{"n_layer": 10, "d_model": 128, "n_experts": 32, "experts_per_token": 2, "d_expert": 32, "d_shared_expert": 64, "activation": "swiglu", "moe_layers": [2, 3, 4, 5, 6, 7, 8, 9], "router_score": "softmax", "normalize_top_k": true, "routed_scale": 1.41, "balance_loss": 0.00402, "balance_bias": false, "shared_expert_gate": true, "init_std_router": 0.0181, "lr_router": 0.000723, "vocab_size": 2048, "norm": "rmsnorm", "norm_eps": 1e-05, "tie_embeddings": false, "optimizer": "soap_variant", "lr": 0.00893, "beta1": 0.95, "beta2": 0.99, "batch_tokens": 131072, "seq_len": 512, "train_tokens": 524000000, "steps": 3998, "dataset": "wikipedia_en"}
Below are experts of layer 4 (counted from 0) of a mixture-of-experts language model. Rows are named router (the router's row for the expert), down (a neuron's output weights, with its number) and show model dimensions 0-127. Each number is 128 + 24 x the weight over its row's rms, rounded and kept within 0 to 255. Numbers have three digits each.
Before each expert's rows: a language model's description of what the expert responds to; "comes before" lists some tokens at least twice as common just after its tokens as in all text. This comes from a sample of Wikipedia text that the model never trained on. Tokens count by the router's weight.

# expert 21
What it handles: Periods, closing quotes and parentheses ending sentences, plus compass words like north, south, west in side or edge phrases.
comes before: "\n", " The", " of", " He", " It", " In"
router:145128104157116090146135131139128160092112168131121153127103112130134087115117131154102134109105144109179137114113129080095091109152123181180119115120160161113146155167121158104081119082111140097128106131134115116122137076100126112098156148112099135145148119119126150129131133085100143105097111116151101153162114130131101097111110134112122119078130083118122082137181137096112114141155
down3:108109152150132129123130117196146123136099107076127164114112113123062134118139131120140088133146129085144153120147126135128052126124122144127099140102135153130133114127137126144146139178088127122159149159145098082107172096130115154117144114136095132109155162103139147134136075138125127148133142118134191121116179167113166109115115134119122121125143119157118138110101146092134179152146
down4:127161094061132119147102159130160114115109156101123132123128114132156135154118160108099192096120108139129127139116134107119109145167136121148171106175146134125122108136132134149150097137111121179087126154158142147130135083123104105156126168095112161108156087122102176148193145115107148122116106156120138137088132129130127135112124140156150181109146100144092109111147094107136114150122
down5:143098109112079142176126078123152151139131151148123133124110104104114135135111106117168119160153146125152182088092149118122138087121114120112096100119134143128183089117096124138137126160107141132113104106129108130122101161177121143116098112108142119136165163081136140130107131122169129130102148124090115127088089092172131104119155145136105087146164098151112119093107119089138128168143
down6:107103156133132150087110128113108149085139125100141126139096107144169114115128142144164141129137135144125129126111135107130082177162099136142124181171148124148140151098145107157169084128126126106112109098138138096168104092094147103077124112097083099124152115103127166149116093096103123125140121143136132137141138134159135100139129149145155107161128093169129158111104140202129128159149

# expert 4
What it handles: Small numbers and place or country name pieces inside pipe tables and result lists, such as Tier 5, Quebec 2, Italy.
comes before: " |", ",", " (", ":", "'", ";"
router:204152122101128163129097140166117140133111085135082153110131102137101174106130151159097085169144112115141129156118153100150114120128105114107149142147139107153123110122140113120083127140122097091106103154124116151102142130088158090155153132097117141117149137163138133107139092145169147102122158076113104137139105114120174144132114114109141111172120092132160111143119153125146163086117
down0:129161134125141116131140116176134137157182137135079119165117137114185144127168109125180118130162100120173155130134090154139134185122135089117098117148116074128104072097131115159116126111083156151152164109133120144119121097098111128124136127119132111115139127122113124105123122128141115125136072126127149120156077084170125098145109137130107134119107091158114140116157123142167137097149
down1:088147168138117127114094171105130117113111125118127146158108074143127160088156113103137124147098127142119146125161142108125088189139144138129082150175096151148106146083118149148116121125155170130135157156117131125086101122134128156118112115132135121149118151108130167126148122148143102104102166118122134147061126100104179123112150150101119082128153119164134119176108108141100110114100
down2:148134115155100116119125110122127083155112143121100130140166136112129121157123109120129155129137102157191103149106081124107107117127136126123119154110124127120139117083120135133124178154125155168106119125174123164147095139102120150163126110089100097192102067120105085133119111094118131163160140138133103165123128135128172110097117121143110077147127139164121114106103144138189123104114
down3:138143157131118135102159120120155113140154151123134097132131130127179088129115139069144164112138142134088117123109151133141140173116131169129161155128162149079130150130157124166114108144129104142126135136150145140089135146121130126083139140132119127132123070157119138184143121147131184149141116195150126153130121140154104147179148127070127098129124104136111091123148105083092138109095

# expert 13
What it handles: Mid-word stems and pieces that take a following suffix, such as pos-s-ible, ex-p-losions, duc, creat, support, attack-er.
comes before: "ed", "ing", "er", "ion", "ation", "ment"
router:118142111145162161126089113114171108155145129142096130143152092148124130158125123119167154147142137149132145148129135140143154170110094166093063121089140114130088160163098172144134145109143158121095151097109122151162149121125128120150111100100182070162129164094158151109120119105123102112148118145125104095099166145124142117149121107129129105141170161111115126084136132117152138103114
down0:126150125139152133128124124128180145135156107106109138131117103142135102158181143155078087164138141134133119131132134165154131127110113130125130104152102178115085134141142110150097165089120132141122140104127111106087124169169131105152149106143121112134150162119122130143142171130141087120169096048124143104157121157185152113128127132143170116124164134128072132125127130160131115109089
down1:131106133117165111136109122101128119124121132172103149100108094195152096172106152114131086148109109164121103137154149140102168148106129146109108152149080115141090112143191158139095159139123129135078097104144120162171133140140143128146123078120107110137156168099119150168128140133123149076139127152114106122119150100163102133109115124112163143128144135119154113169120128144161150123112
down2:128142106117138141124153115147122116109120114115113175127098130114142133095144133129101160144128130171095137150161131116109146151093123140106106136154150140110067129164148147151124144174114138136105088140061113123131109162133118133123104068161139103132166103088109143111146150142113082134116177089126121067156161157121087105113121108076136139134155129128108115098121094160116124107133
down3:156156120191112143151111096121127105157160119107122191142138114147163129108134096123118120101069087117103115152125140153135119107133088113111158144169149160120162158136122123110139126104120111138147129134129103145180172135137132161142098152157138120127132159117126157114128123107110160130184133101128154134084140111129116140154103197115165114146146126110134118152098095149110178121144

# expert 23
What it handles: Final suffix pieces such as -tor, -al, -er, -ist, -et in nouns and names, plus media words film, album, song; illustrator, vocals.
comes before: "s", ",", " of", " and", ":", "ic"
router:143153151120125124149134116147110133135111131146107124078103113079120099167155143097144135122195136132149149126091129154143071156121092133169135110141106148135124138135117148087134151159096098145101173099158107116120095156099154142144096131168101088137133133132134093149117105098083106135100174130134124129138104138123179101152110137134127179154155131167091140113141108111146133146118
down0:122092074139143092126158103144176130125161127118132101142127128142124129117105175117158135137161145105142073149088128132115149101142125154141100127139112125130100153101145154143122150069147150113127142128149153161100122136212148158126140166154167114123133138097163119144159130124184093128123135127075151095115112142111107155165120133132151138124122160164138154153095160128131121127114
down1:170129112119131078168130114128149106107143120113148150157118097187165133108116108100119128128124176107062126145097148122112158092112172133131113147120161114123151122130099156165120143131118119102112125123154113129140111118111120096094127074060133112098102052111121105152122123154150150126163130090107097140125136117147145145107131102132125150133151124093149113176117115121122093129127
down2:159120136126142103124112157094103149088147146129100141135078129132129132201116088130120128126103131124140138161105132138150105096095129108132146124139117130124172128119108114138085108125122113120121119119075111127096161115147166143112131060109119171158130136100162116113176169077119096122096151137128145156155090112149156143077137110120143114194131111141117118162110136144147139136140
down3:132142148137093133108200130139131146166146148125137114164146142124179087125127101133126132091127143132154152134119092124134112111126172143135107110094115149096118157120105107113129153133145090175115115157135109156128139122074133155132127136139095142137156109125134087128119116123088085110082113099112147132169125125178067120087108116084111093120123109099138083132160126166130157143122

# expert 7
What it handles: Plural endings and noun suffixes closing common nouns in running prose or field labels, such as codes, weeks, telecommunications, people.
comes before: " of", ":", ",", ".", " and", " in"
router:134164108152140160089164130141149148118154159102149148152103112131141189167109099079118142147107098124136161150117128137138068149103135142136149109082160100124133105133117107175127122150098154139092131156148133110132110109130122127116126137117125129132107125125114150138113152087130108123145121127159138112103116138121119204060121077150100130129111143160118166116141118103087077130137
down0:085093165104140146159124151075130128110125105119138133141104169131118081170139097150138142131157120148127120118197127136127132120095152121126113119121128141127173098141108148152110126130126126120141120136109153180108110130120132139111178151118139169128123135089154183157136092126162148129144114148135156084185162149139136119117135142101079120134054104102142139117121165140135147107138
down1:186126120133162125148128150093141135146096137153146127181138120132140172158119092157138173146165155091127091140093101116123115117161140120131151147178150091098144096162087139151112154144107125137091113123115088111110134132099128171175119133125124156112149139096108113129098096097149099122148149110114081150106078109117145140097110118118103134128171125149141127129150124123138170104103
down2:072147147148090139084122163098094123147091107138107139149153143135114130105150130125128103130130146086114149093114189145105119139124157144129133160174115132115111157162162107112130155117171136110125156121112148151152129110106148140150144094102103113100151133164124206172093109125151123137113128128161134116057147104102140138169096157143131108132124146137139160152117134135117152138138
down3:135149135137155160111138090124161150139150141078130127134128123101126133105142097078157129147154119129131157142130107167170123112096136172103176098131126142082135098137166163099136130095137146122145150178137087147147072143149058134154122102105124109133166130133123141136101104129171092104139131133119158155144122174071142131142124107130115143115131102170145137110133112160114136136135

# expert 2
What it handles: Numeric tokens in dates, season ranges, scores and times, often after a dash or pipe, such as 2020–21, March 20, 0–6.
comes before: " |", "–", ".", ",", ";", "%"
router:128137145150155166152131156141138150128148108110162143149161099110087117135134165092104131130107143114117095120132124137158134098142148123145137135104113128133162121118121172110127175132159112097136097171134097177150139094165089091107162134158118159089127139112136166092124093136071138082170130122195113149133091141091125141147145152115123129111141148132165146157154137122156141114135
down3:132166146102140120138117106161118103129086180130153126133134159134110086094090138106169138120162113124176103151161109122108146147124117164152092114122101110174137087126147149144099150097139152147093134102112157102121085113148140124129154126113116102128141109121138091087121115120174136117155140133110126153139092111166142117095119151131150093119146154140129160098152121146108175062153
down4:100138130162115125107114140131118101112139106125105135171129131105119112124087121139142133134120115101091125161086172142171112153125154128119095113153161175132156125167158131096168103082155125145105135109087170162123156121131155090143062175134146109124165139090136154127142143153131108098140119117122132099136140116137130133180107091138137124154115182105078152139108145144152135141126
down5:126089134105116134150129105110134110157138149141127161144149124119119109097118158140130130152155120168122111093131096135140119128105140104144154080128082122129155082121074098124130103124107070168092143093108149142172140101143143125144098125178158113163118148116119108165131107091147108184137126129117121130151116158116120131117118098114102068095168131128088149150190109143123114129136
down6:128097087146105112131105098119131136118148158134115097158146118087141172089155148087139135162143127103177146136079086139123137127136146117125106099130105119152142119097145150113136137137137113112142095131172140120095142168131148121162146081142165163159126101092156150104087121146133127109107082113151167090114173097164172127147164120120135137147163113148110132130133150160115131125088

# expert 31
What it handles: Prepositions and conjunctions linking clauses in prose, such as as, when, after, including, that, plus verb-ending pieces like -ing, -ed.
comes before: " the", " a", " to", " it", " an", " his"
router:106121107100117127151167171143133128083154133120130125109122153130178131132138143123129107142148123159118135145147099144106120153088162129112100169073128142138097121135165103147093169149115144114149126118148132137150120132133115100098148121137131083138178103128125102148133104085105089147123119141140142121126201148132130110130122144063101138095130086141110171124123163120128148085066
down0:106111145138156134109173124120118090132133077156122130067112092107126162130131116129164141120115135137120109099156122139153133118105133140110101122144084090173135126141117147154135137125098137122130124143159122114114070126124115115117143123113130111107119110137090177143131088117095098165114150090067137095154097100080182129165121101111122121090131160135164126147162084097112140123130
down1:154123104119137171106151130119153115106100142154117142075068066128131148124117117146102133161095168130121119094106138141104104133132138126116116111117134121175101118090096097093171160120074134125119097102121097094143145100103125147115142152136069164125116151097145141121117096122092125141113134147095164118138126186118137146150119132147138147171137124151092114128160144151094131128150
down2:113138122124122121079147122088135109143133101096172096114157104143139109120065135117175092167118109122106154115115146159127133102133131120133107138121111146164119108154176124095153110132109135148120107084150144096134110102136119110154158078141138125108128112153108142110102104164165120124149140124095112155127140175059148171139117113129090135142131107106181113108108127122077141100116
down3:137152151146130127133069125122118148126157107142133137135144114154109097108132142147136148149098066144114113112153185150115121108115100149098093131119087123132160116137151160166107105088156127132103149105092157116138167128074104156109133140138115157085142134152142136135129105109142116152128119086099122119137101133132161159151071096149134144179126148120111153164082147131086099116151

# expert 25
What it handles: Last digits of years after 18 or 19, as in born in 1917, 1884, plus syllables like ma, ta in species names.
comes before: "\n", ",", ")", ".", ":", "),"
router:122135123134126113115127106130125111147120135163112085144145113079107118138150074105139125142118132119150130182123130125185090136126140137094134129104116146092121123122128122079099126105154099102181150193138138085121089097149124133091129117104096155123115150110136080153141137143116128177151134103137156084145124091133178140113126125157107086108138071164130155147119142149132144132135
down3:121124142106078139113114134146112120193126104104133187125163128047131116148085096120125144130149136066162112138112134121113110166143108103141111126124142111148124123096143153117092126156082145145116084107059130127094118124141133126088118117096099122162128130129143113086130111123146116129130149104147120143148083150175111111104121125143162137112125158125136082129123134106141130096143
down4:150087106137125129141115105160122181078093119183145082119131146125105132173113118172121115126124135139098137142132147139124098108108132177138152162084118128107113151091125168111132126151163149160116156116138148156140107128124101140122131115127100078128083126128155140133136118148095123114113143167129092140138139092133109133160127106102084092133149112075145130136104118064131112096163
down5:114145119147116105149145162132142106141166088116110106149152108108126117182113156086137111107189164130128095108169135166120119145130136137156141143137123179117109123124115105117102154130150142126160171157138120135141128153106142149146123115130176165128119070150136132115117101126141152088108169107154140125111150155095078135141099143112130073085127178099136094130113158104152129123141
down6:122165113140143101142093136092120116158106149163158133097127130089135066139106108123148150162105111133115112101100081119110128141148107121109108146121141133126127117128154118108142159111115153109089132157132102167176092145098108176209121133157154135112140155095152163075133135134149093109123098114107140117121144154147164097116112156107150093115150120158126082122135107124141135109131

# expert 28
What it handles: Line breaks, colons, dashes and pipes that structure infoboxes, lists and tables, such as Phylum:, League:, table row breaks.
comes before: "|", "-", "\n", "′", " \"", " 1"
router:133116135121131112129110152143138130130100105149139100190120152161122136135086098099112097083160116111126132111117109120124114126096135107131067127136116156149115164132163096112169138134124102123075154141162145111174153119134111106173154119117137144126120092149101091083094163137100168133142120135174129141103097109133116107111095147171087118108117096118097127083161105108131132124155
down3:091116081107121122093151137115091102111149129175094085129119124144101166116118170146147183126089145127117127089132138113139094127155122190111130183141142097128137171151125124133120129099132117110085100144141136138133090130107094129116145093125101138126106129120144086150166114143138156144116129135141120109116156121208099099130109145100128121118148099089142098142128114160112120142098
down4:134103135105113185158117112117125195106169127109156095129138146122100137118123123107090147132061127118110105124128134142121079166112121136164130134103142096114134187105150076137134138093131155125141186160095150184122137117158111146101138160137140138117133131116127098142125084090150128084150131136151145154143096127103152126136107104151135140140154131111138107139159153111150164118144
down5:131130150073123150109139134195162160107136149103138179122116104119104133144108150100114165088139127110093131100090136149123154127121147147107132141122126136137104116108104136167141125151137136159105105117145171163102117119123133104129115116130139173150066166119153109114161131122128143113176089140124201131097106169146142105124143156120119117130105126126146086189134092118127138118117
down6:101171114133111097117129102107101174078098095150113127139100099097095102159110120115112135118149121133094133124148138094124092089140146101151094139129148100100149167121119140112134095154159075127105122108118148098110120116172136110110127135144124109109115086178144144109106119110096142130089186104132143193119150142092136153164117137128119110112136124105156129111162155114142156123163

# expert 8
What it handles: Quantifiers, adjectives and adverb stems after was or is, plus and and commas, such as largely, mostly, such as, first, more.
comes before: " ", "ly", " as", " in", " re", " of"
router:096158094149132105099149115108142147163123098137117114135119131123155084114084166119105146124109128146110095132122092093093080140114109118180080114147135154145139097122110096096126113132111151145139136101119123139093124130099077116139121108138103151126134135089134114116112101106105111140122134087128161151146135166124134174091151122074181123069137147122122118077136091120130137152100
down0:108170117112107159160131152159107136091153131091154107110137125138106143122146150134124139111161100129143143115110121117108113142130158137172163177146093139148125080151135139150115105095174148133106189103134158120135116139083116114130098136161154186117113171142109112123138130169114114095126108141126089134105083126119129144124115117132190130182138121168098118142088106146149115107125
down1:119125115142136135141101150111092171145108095136181129066130119132150109166120149141126135139110142142117130130062165160133121112148149153101121158094126153133103137111117085133134112148128125148104087136126122183103143094066095151120126137123120162141178134112121120139135143129084136108163146147120119134124158152095144132103108131093151113128125091179156181174121119124129148164141
down2:137133154121136119072142129149116175118132115126179141130166131136119076146113116155102147126163167121119148152129135091143132106073129131158113130120150146169131098150120169129142123118140145170112145111145142135149112129120135116077097108144123109078141163116169113098115147109123127129106145085124083128087119111115141131073121131121131076154192124112151117094132088158105136110108
down3:131136134142123146119146121177113116107117110103118142138125174165100103113166106133184139143134133133114124134141099094124137151122135132102116102090136126099162101140148081115177113128118124121142112117083123137165147122102138118177127121144119160145113085122139094121146168110179143095129138110139171082185170103132124127092087095137122144115126114142160099067129135154119099154104

# expert 29
What it handles: Prepositions and the verb was introducing dates, places or predicates, mostly in before a year or place, plus on, at, from, during.
comes before: " the", " 19", " a", " 18", " an", " his"
router:123150095121137157133135177106140125109124099169095137142105127130151136141105132146151128115153129174117111148152101125086155133115148123113089103151140119131122114114131167176115083135123148127124112085092094124141139148146165118142171118148158175090119154141157137133141122081103150133135103180142142123131199106139105156145133146112131114169126141148152151172188125170141108142136
down0:155130116109133123116140147093116123119108133108129109125154063150122131120110140064154121127155103112083088168110138108153111104145100125142141124144134117138161136121136152121130086097098115135090147120148110107145124105125130146137132170064084124133163157096076111106162172113141128159122126153110134106140155107049134120123137133170134152137157145117172167133134137110124113094116
down1:115113100145124119091113124139162130141103131153127133098113116122100114120128137099186169134077151115141134153116156113129118106098107152092153123084130137127111117141131097161075139127110104111137133133132166120089115117104127129152190151142128100112146114117120143105152149116184129124118105118149117170142115122077155137098119113114154071139148188163100125138100196136114135119157
down2:150118097152146127174140124137126151129100154121114112147123168110107120123180145126129103116153160101159099159128111116130194105101109059108109112139146104064130150118107113147151152104145102087166158102090106125141127121135108152100105125057095148086154124087088131130136133131104171126136134086131114118120146140149110095118150138119135116155108122135133121156137096127137143137131
down3:161164102142117112145115123102099100124143177128124163178127089122129127123104130112141134138137124067097084153142171126110129151126146163110142096130101114131089098133096146144100122139161143138102159129119165147093127169159127161138171118137145140159129138158128140145119153101124143084141101157096125082154122158140100132113125181113105103156119124167129104159154100143116100167155

# expert 0
What it handles: Commas, of, and, by, with, for after a noun, joining phrases or places, e.g. Elgin, Illinois; members of; jars and.
comes before: " the", " and", " a", " which", " but", " he"
router:129153125123168101110162149145136162139151135119139113125176171129129140147110116146137068083150102104160120126167081152103116184128131080146094156140168141116143145098118111114122134128129138147163133134096090159132150143111127162116110154130132106109124144092168111103144117127138146115142156113131126122154121133151126164096145158106094127152047139144118121153080150149150118157111
down0:122112154103124138121133100161157123176139063137163110167154141139169146103112135155106117139117134157164106145107103130110116106095147122142100160160166115105152114105126121136125155127116119164159148122064110106091119154153154134119135100132140138160152139129150126089145127156175110135097171096120071141112127127118140083100131115142166167117130116116101129110065150137135146134123
down1:113161112117111129106115088144109141093177158161130135147076159168126139137120093143164108102111182141169164120127115144125132124157131095126113126135174139102089088144141089121098128145114133116153157159097158138087118160100169124118114085156113117104100119123107135136130140121148113114104119104129159138144135164132105159152134140106134131138123092163072098115154082139155098137149
down2:158151104148151166108140096098093148109111153144147088132140169159174130112105146133157103103158088139119094178072112130119101134132108148112085137184109125131115137118105138121125114150145129136110132125120117069123111154093107152166132162134120127132124088097125122141135116147120115113131202149141127161082165102156128141150138132162106117148122153104156133149102094098123146112127
down3:120122159113112140115119151106069107104140134128129103102106115092112127114117141125144147133125106171154167128130113152118127141125103138148130139096130105190080141085115085153144143109128120087097104121123137161134123117120102089142105089113071107115121084088114108119121070124142126155095164085135103142093123121146155158109111119144192178102102120129099136134119146136138118109130

# expert 22
What it handles: Pipe separators inside sports result and statistics tables, plus the before team or organization names, as in signed with the Lions.
comes before: "\n", " ", " 0", " 1", " 2", " 3"
router:135093076114127112184113148116119155131103125130149130136119145144141144099150175132113110107108115110133123100109131129109154096131153098115123147146074126104134140119144170152148124091148090149123126112100129180111096143138109111138131164106162113124132119185096139091175114173174134118105124095143125160140111144109108159128111152081134112150144115150098102134143116169181098104155
down3:115143113140136157144128118146109097094166103158120154118115141128106179123133130137136104144135118146114077126196139132104137130101139049109099133164139114116100150123137116090129123156105141114109123118146138101136112125126156157160137117166144102123061156125118110122072093163134097133171135110146066108108120144102141142146112088143110145141110158123117158133127123070140127134136
down4:163121172154137145130127151133138095170120143142113112129165151177120107139149111098158121144094098084168142160128112118142164142163137149120162136131111143103145141152150106162168157157114130145119093164157140152150120118140097110125117095111139109124098100135128138170100111091126167183114124151141121132190145141142141125117157118150138177143130093083147131088140114126128131170097
down5:123091156133142165108087151125154136118138159135084129144143129136113128124126147161145133123169146101111115143105141156152162107113100112109142098143109111132154118115139165137123152137153150070106111136145090117145132099090133139160172147120121137110109136203109161099134120103092141073151123173131112101097183157134094146146156135103105109137088143141154144137097141139083139129152
down6:133136114111132119128156109150111119130155119145146124127153151096091142146109141133150117157132108136105138150159185094102119118151158083117136133145125106114178129063104182179189144121120128101162090114094118179120113147127142084152135134073097115105131128162112132131148101130126117121135126120100064141111133132159145106116132106086131142157156129112098105106128133144095124097133

# expert 1
What it handles: Final pieces of nouns for organizations, sports and institutions, such as Air Force, Infantry, club, department, season, game.
comes before: ",", ".", " of", " in", " and", " ("
router:164143130096126120161101127103086139096114177112129146141128113127117097154108148138138197163140120093116158135130131096130058154143129088150125092146108083077145152149116110153139131165120104149093118130112123136142146107076128134122122123124101149167094142084115139146134126082101081134110117114134118136134117176111137140097118127098121152138106142164170106131136141115122129095153
down3:117132150101080103092136118138099100152136114130140130059144136131098113107119116106143131096130138165104133092153156133126150077126139141153117148086132146171145101113112104126151153121136130113115116156204135137142119107113168143124109146195173101095141122161095129156107128134089115142099107091137153116101131146148097127105129137129138135122137195122160109100136109116137116133160
down4:134145112105150134148096120132147165086166152136102150132117082192147112119137107139140130117080145132137105113093087128121124121127123151137147127109133102112103153128128103109130125104120141102103132136168149129103096145132117082134110076148110126110101136130128107106208111140085131128088121113152109147120146124229143109112134109135100127117138141100115152123139130174136086126115
down5:128103127130163117141153076097132129102143115148132146154071112134119123143174104134180164214090117120106090141119113107105136122154139145127125146117125082137117131105158113127133101125080118137101106118111128109101139114128127118109137135128119111126121138115112150142106107126130107100160074126078113126091075116098171144148099165115132160145129127173136120152108125164096164105111
down6:170125127173109132160102116085125145108173129101116114148083129145167131165133150107146185139118128165067109149094105137158097089089121154105128136130125134133119145116176109131118124130126152131118119137083124124141112078160140150113117139078125126149151147066147122133166119129121108158158098140104123156108141084150126144084130139098161139162118117121159161121129129114130128104104

# expert 20
What it handles: Past-tense and participle endings and verbs like used, released, published, as in evolved, donated, appointed, designated.
comes before: " to", " by", " in", " on", " the", " a"
router:094123163156146149147100087152131120121119103103100105096121075163103110122150183143119128093100145176105100097126105114155089146115096155138089148127155117137117126126118106091137166111119171142162105153121150110155136135130115129137166126137132126169134112102093116152131133114118124137113116156161177138154141161135168134085097116118120153095136143093129151178093145144106130088129
down0:127145162104107116131114164120095150127129108131129140144153103129060095146116097116144139123138128109123141110122140147121132108103159160147142117114099153159154122097159118128105157112134105127160127157133099118104139136085149161076105171135086142105157155164163095128116112157130124134119080102131080125092138130087123178139110103168129130130102118127153142133143053152134094110093
down1:119125115153141155143128134176141104151126122102083137120118109157128124173128140104131112122084101149105076110111161162109146142131098164087113123118133111123121099141102080124162121063125089107102089141086138103151116107144113132133178179103136156097128134100143122114128165116158147119128149137154127131139106126110159093153109107127152111151152128133142157155145119159079119182144
down2:070109115125116163130132160127085140129160100136129118144116149126159107129115112124118122124134123116160183128172120166125153146152132094150134116155111167147111146117097135131089115131137159166150111142181125125111139157131126086118064106151140073159134157140101167110126087135132117142105168167154173122161163155111102120123169128122123143131121144133155101101131146145115137090167
down3:140125132092167116157115168143164135129151110178145131170154146154141115145143097079113116134122148133170108073127142182106126137145174096147138120114120125147151134108145088136179140088102113112146101130117129154108103123075119148095143140098177122165111108105142108126153115096120151125125111106088112172157143126142135093158133121111158136119132165167130116121088158142123128105120

# expert 14
What it handles: Pipes, percent signs and words in tables of election results, sports stats and infoboxes, such as Total votes cast, Majority, Score.
comes before: " |", ":", "%", " 0", "r", " 1"
router:133140157173101147131152145104129124136132068120131089123091130120118151112130141139113144140115123084129139123087122152144143127137146172136108107127131113169077113144131137140107120113074108183183138151087069142131199134130120118140161129131077118145132168114102125107121106166122111092150099094117126139136120114089112099149159128133106127143122125106093130085160113140112125140105
down3:133143135138123136124040119135126141146133143152131153114111108190163127152120142164126121167081118106167118110099142137126123146115156120114185152093128130135082161123148139116117129105148144140111121088119125080099103134115115121089143109118183143140145137108082114123138135137133178144111118122107113121118146139151134093147167148132156109063135124141139100165124115098136163153091
down4:117132117109129074101160126123127089114154113104136109165093137139121129124079158120134136102132063157126153175117121122089093124154149147080085143095096132167154147178148114121109115100108180147092095122116142153109137117142141122146113123119145071125135123102112127114117131120152133094108110143192173134081109101114103098139135139122132132160102129116123141139111118092114124124145
down5:129166164114113140165123184132149144176136098101126111148158121104138104105102106130120082102126164094147128119177127117142142130103119157104119139108136128133101102089085146108144110126135135148142124139167141115111141106087152113066128117173188134095114138131129182154094119124119133135167149121169115122147129096088082113146144120105144114182124124112153136150140133158108112131125
down6:130190151149125135167111122114173158123123140105177097131142153131101137117122125101122166101104149099116123145068127100152120134143149113172123131115129145147126130093159140139141137100111145145135161146117173137120099141114107107104129090089152137171125126124082083095148168117123126154077126163112115099077104131125156113083129141126097144127128117093116153131122181121105142104101

# expert 27
What it handles: Line breaks, especially blank lines between sections or list blocks, and verbs like have, had, has, she, he after subjects.
comes before: "-", "\n", "==", "The", "===", "|"
router:086139129154130130101134141176141134163119102120154144118165130108149135163089136123132128199111106132114172147162132115128116098140090153117111156178156100119139137110107091141109124109118111104140109139155173120150108133138170145113127096102161153123100124158197173169122149126106138115141132102102161087124133096136129136171098128120099113120165121110161093119120098153137140139133
down0:109121129134121161136112108135157125156124109165115135130149136119144125156119118155133204124158139105142119114109143173103154134135137146122144128084122109121123087141128133093110155153124105114152175106121138124127179131119135140169122165151107167148190139091120129104111142142102104125111120160089133101078143158076149169155136091097110072154132105169124129130097137126137121118169
down1:130142107093131140135101117099143151079096148129159128112095105124146077125167096116130140118117123124113124163132138107140125145130103149143143139090110117117087134089070149150123103118145148121148099102102147149147139166105101119112105092152137164149128129095161134110152146172155160155140174108122150123096146117130150157131136137136125142133161177149140155148198145111122183119084
down2:112129138127160103135091142138128167103125136138096104128078131126080112150139143156121110114141133118137131139124110082112135104151093131121059057104144112136109129136141101137153122093155125145098108123147136130174156125131081112142098162147119131121129094128092130127147154111070108150110134125158152173073117090163123145113136168107160110135141122139127105125150171092126162109118
down3:141174099157121139090134113113113145137088097102140117104118126119132110145160130135080123106147096104079170116119131131177119111134100166124154117161122081111149147083111144134157120116083134173068133151135149117147112053148094134120166154139116125137133102114148143087128137113154127128103087139128126123150111159126151093128088162118093108136126106111139134165127118166145124129124